python train.py --d_model=96 --n_experts=160 --normalize_top_k=true --router_logit_norm=1.0 --vocab_size=8192 --norm="rmsnorm" --tie_embeddings=false --dataset="wikipedia_en"
Below are experts of layer 3 (counted from 0) of a mixture-of-experts language model. Rows are named router (the router's row for the expert), up (a neuron's input weights, with its number) and show model dimensions 0-95. Each number is 500 + 50 x the weight over its row's rms, rounded and kept within 0 to 999. Numbers have three digits each.
After each expert's rows: a language model's description of what the expert responds to. This comes from a sample of Wikipedia text that the model never trained on.

# expert 5
router:585385496448554507498441443420504502600475494450544525551524466427586547431547460476458564422493474535472510531493403454528500488518557537539510486522526425495514519612528480555489498428575471542546468560506436580601569477510501446485458546411448430570557450539524528493565485500495509398
up0:456530557526455561595519587508498481561538479494432482495490486571493444559491647536544500507518488502558458526539548569489551556451387518472525470409506578486447498498470491541508468586528525451576499530500519466469509462507603507422420484525571504443411574466377479414536555541461446466
up1:395468575593511514618566460505482505482441534561484493509537326532483482584565575516506523396494475447500514496524570477416498446449466458488545593471498436492490465431450517517562441462629527511521441543555481472543482508485512479512443497499483517459555528510416486485459495526438548585
up2:496385464551541500590574544537554525505478553537552497500419501541465561507600570560543563469515462425437367517546470511470511446489535447521594490462535487491492506500508434568527476525612533551525511537473458409481514524552490502381433569482531491548464559475575521401427472484527546501
up3:524492440522482541533526502570509483579478519539542494545512577573501488456470483526507413521497588536503579551474476512466541460502523511471495514535492431430542477516542399585500555492455477451566475455528527459562347434441535578506499554540564427469511507532305494539571508520465493405
What it handles: Articles and determiners. Indefinite articles a, an and determiners no, every, These at noun-phrase starts, often after is or with, as in "is a solo piano album".

# expert 62
router:567485584488507584476585493570527494479511492517555482563549564469567500443465561484405398440548485480448374528541483440586501532511528536482480483455491602470475527473530511525439488505553481509494494541479537488567489611448472475393476354575570574497536459547452510514549533546489457553
up0:485526445548413592494525511443427448576559510403449458485570496490465436561498462557515412556515496536547450482564474573393598452473508562575494452563456516547523416494593484487539563511555485493576440417548451531463525460555498519467552439503480527424470538579545546515565560527493523473
up1:456525506530503562516466524504442539516512534495439424508538518439570476506500487548510519588488574477567518552511479645522568480456456504565532464471432457608512471489506554496529545525553573537624500547550413483563522457550538546605519599475484477469407544512395547533540587547433492469
up2:539465347463465551551532556501452462630527470390467442447504446393576404554537506547525483587499570456519542529575454529444514468535474477543482465444496536574517436499544465556476474488502437482535561515510530489518568462568536505501578476528565431451453466580477485548480557529574472519
up3:538507476575404538519517490485438490547573529407465418513533433456441481566593459625521512504504557429585570539521571535382541432469441467525516472421463515502507451480534532453578490552574474500549584484550493560513469444564550499501488575505547509497459529510544504443588533590481553476
What it handles: Section breaks and election tables. Paragraph and heading line breaks, election table words like Candidate and hold, and completing pieces such as yard in 36-yard, iam in William.

# expert 50
router:534517529443515524486507544452439498465504577555512454502434488488631534417567464493512566414463580493525554468470521466556493438466429531529457456520519604509531463524455512530508486388470504581520529487493397444402494382543510436487601567421455524452496474465582519499497580526543508431
up0:611514551441495425489443536507350489515484560479505526575476476502425533433491481510437564455424516460478522453518479550471519546530516551496550450474475452653578465536504515568545542515441436460492449400456526478546479570541436460399461467454514421524553504507585552459488490577515469493
up1:415430497504452503512509502464383447578563570483442481521552475492543432521453537589637494574485509452588527535556580497490564433474519500527466512546484500549543483492575571474553484439560494515537503473516442484572488568511498465477527408591558545389422610525467522523552550483483488503
up2:501403518493539508519463610503466491548550520504524494541505415541590489454495478480474539549533575464565560436554480584565543445552430490457514465484592471414507431489571545492446519501568469492571413569442460563495471336516522463529471559545564572447429468490548503512465489526470507424
up3:603508463472525461374486440584531463528434457507479466477501560439491468464490491504561511473510549475509556499427481466495516546439551524489503514519484509437578523573501555450530507471470600542547513490432405532498558333613473510520452484510509577506544435500481532550388572502422562432
What it handles: Taxonomy and infobox labels. Labels in taxonomy and infobox lists before a colon, especially Species after Genus, Order, Website; also nationality words like American, English.

# expert 8
router:540514429458550493548502518423518512566450414515516509524455552517538456520509477543570494429437583523501423462443459526546465556508423471503452520505549429551524545566477560565484429521635522530572530453476480603608551528560414438521486580450504465536500483526530582488496586446442588507
up0:590480515589459567458422507486405400545551543454439445461498461479552406455543532548569487489491472461580530488566539498450500440515462581561591436437432545484465456487574474456512477514440502470461518476511526491452489487538550557489455460582534525420443558493466555502542502611595422452
up1:473526506555486560521554545439392488525560535487436413577457442438556458432524514568514542541560537417490505497543626522514546553499469510451537454482438600481491455482619450518516524578471389517543511512542422466520443443579521477499519497524551549426438522461443497527568543556516443440
up2:528540518552464573434442528491436421573512524452443428500493423411521448526502543558550468569545458447553521479511523577477555487527515598573561466469447540459529486551510452542581540444471483549435539470546475511405551473588513563486475466502608559434499533540415431515441570506549461414
up3:473486553438536510605526481432468519642504433420487485424494492557574414572592453530452568441486494537518454570470475529591522519484459468539500455354498537472497483585567543493444421515499504505532609594547488538488478497530491501514448512479556521476497436546491513494443569438525560471
What it handles: Capitalized word-initial letters. Single capital letters or short capitalized first pieces starting a line or paragraph after a break, such as U.S., Site, Key; also I, On, In.

# expert 13
router:507544461505548523570464421503489537496554446452466499546515512570463487522533536486450400498464402472459431483521488504562490547507527495488524426425465465450559525459529469446560437454602521602475430578483502525637414481416444579519385499549568571406507468544443514448468488471486518501
up0:521559499475509558494512474451506579516464462501485487489575562499540502465501497491509512506488501511535583520450508578585516578478512444479540472459481537575503457497588560455487524555494491506523622506581438556504428435504564574513506629548598606390474522529459479433548577454572379459
up1:517513518496458531490630518485424512505512495470561471474475443446573431554508444591586522507516614531522464508528523575525537525452452554541458478509425581576530456534518439589528519454517399478571550459514424485424550573603527515514449432453529498499445522618563494511521571534518450512
up2:590483544530462477488524540548428490539594516475488399520457433434568403465467551516556513502510588530569535526503496605494586507536472507604519511442552505527541457518548577532478498570495440401512543461480493449439526423589531533494521512555492435479397590529466533588509578516457457524
up3:541499578558433581456589546447439524534491508450469444481566483421496466586507520571510507561421570492533511505499509525443538467487474434492510517471421532516398534544475522530574499516442454401551499446520516527453466506511507648489479524518498485401452522540468531552491568577496333529
What it handles: Biographical event verbs. Past-tense event verbs right after the subject in biographies and sports careers, such as died, joined, released, scored, plus quotation marks.

# expert 59
router:490517525465512504443551555520488530533473554499563495449572510501575490386518555525460504480400576492496615500454474452461487496433439555512457550505458566542518418527481538439449521512438532484523478517480436459434592409464557464534572600482541442431406438503512532439490540466492519348
up23:466579438495499469563518455489479502484448469501466450620527477531557501444493573538501458553542559557505457613534529538497530477571536517541505429512518513580518397569444511470515516464389541513578398549558491474537527474488562461500524579511519425535423472506479548579543599565605466424
up24:563417526439448537558447487533547507520474462494511480519577433468448494545422559526504455430538615490491542458430494489400531377510598432518397561474517434529497454505531472493463584542423537466427482439585473510484474486523508406499515594467502469459452463514426489516577508410478457494
up25:546460451538459625477585582393440438524566451476457474510557499465392464546532512621579506531520506475555462479563527483460610438516512432569564465440492450551514489514574391530585475568495512494522524437538528508533424475511484503468477464477540436463479565525533464533545531540462441529
up26:512495571483482534414499517451537546553437527516439494471589493450454491458485496564516593431569422536491523572508493465472494480440429489504456514500485536595568498581558485488485532422424519504563453533422432492467492406539524574559606490523445436389590534566508555474497534398484562465
What it handles: Infobox colons and labels. Colons, pipes, bullets and field labels in taxoboxes and infoboxes, such as Suborder, Family, Spouse, International career.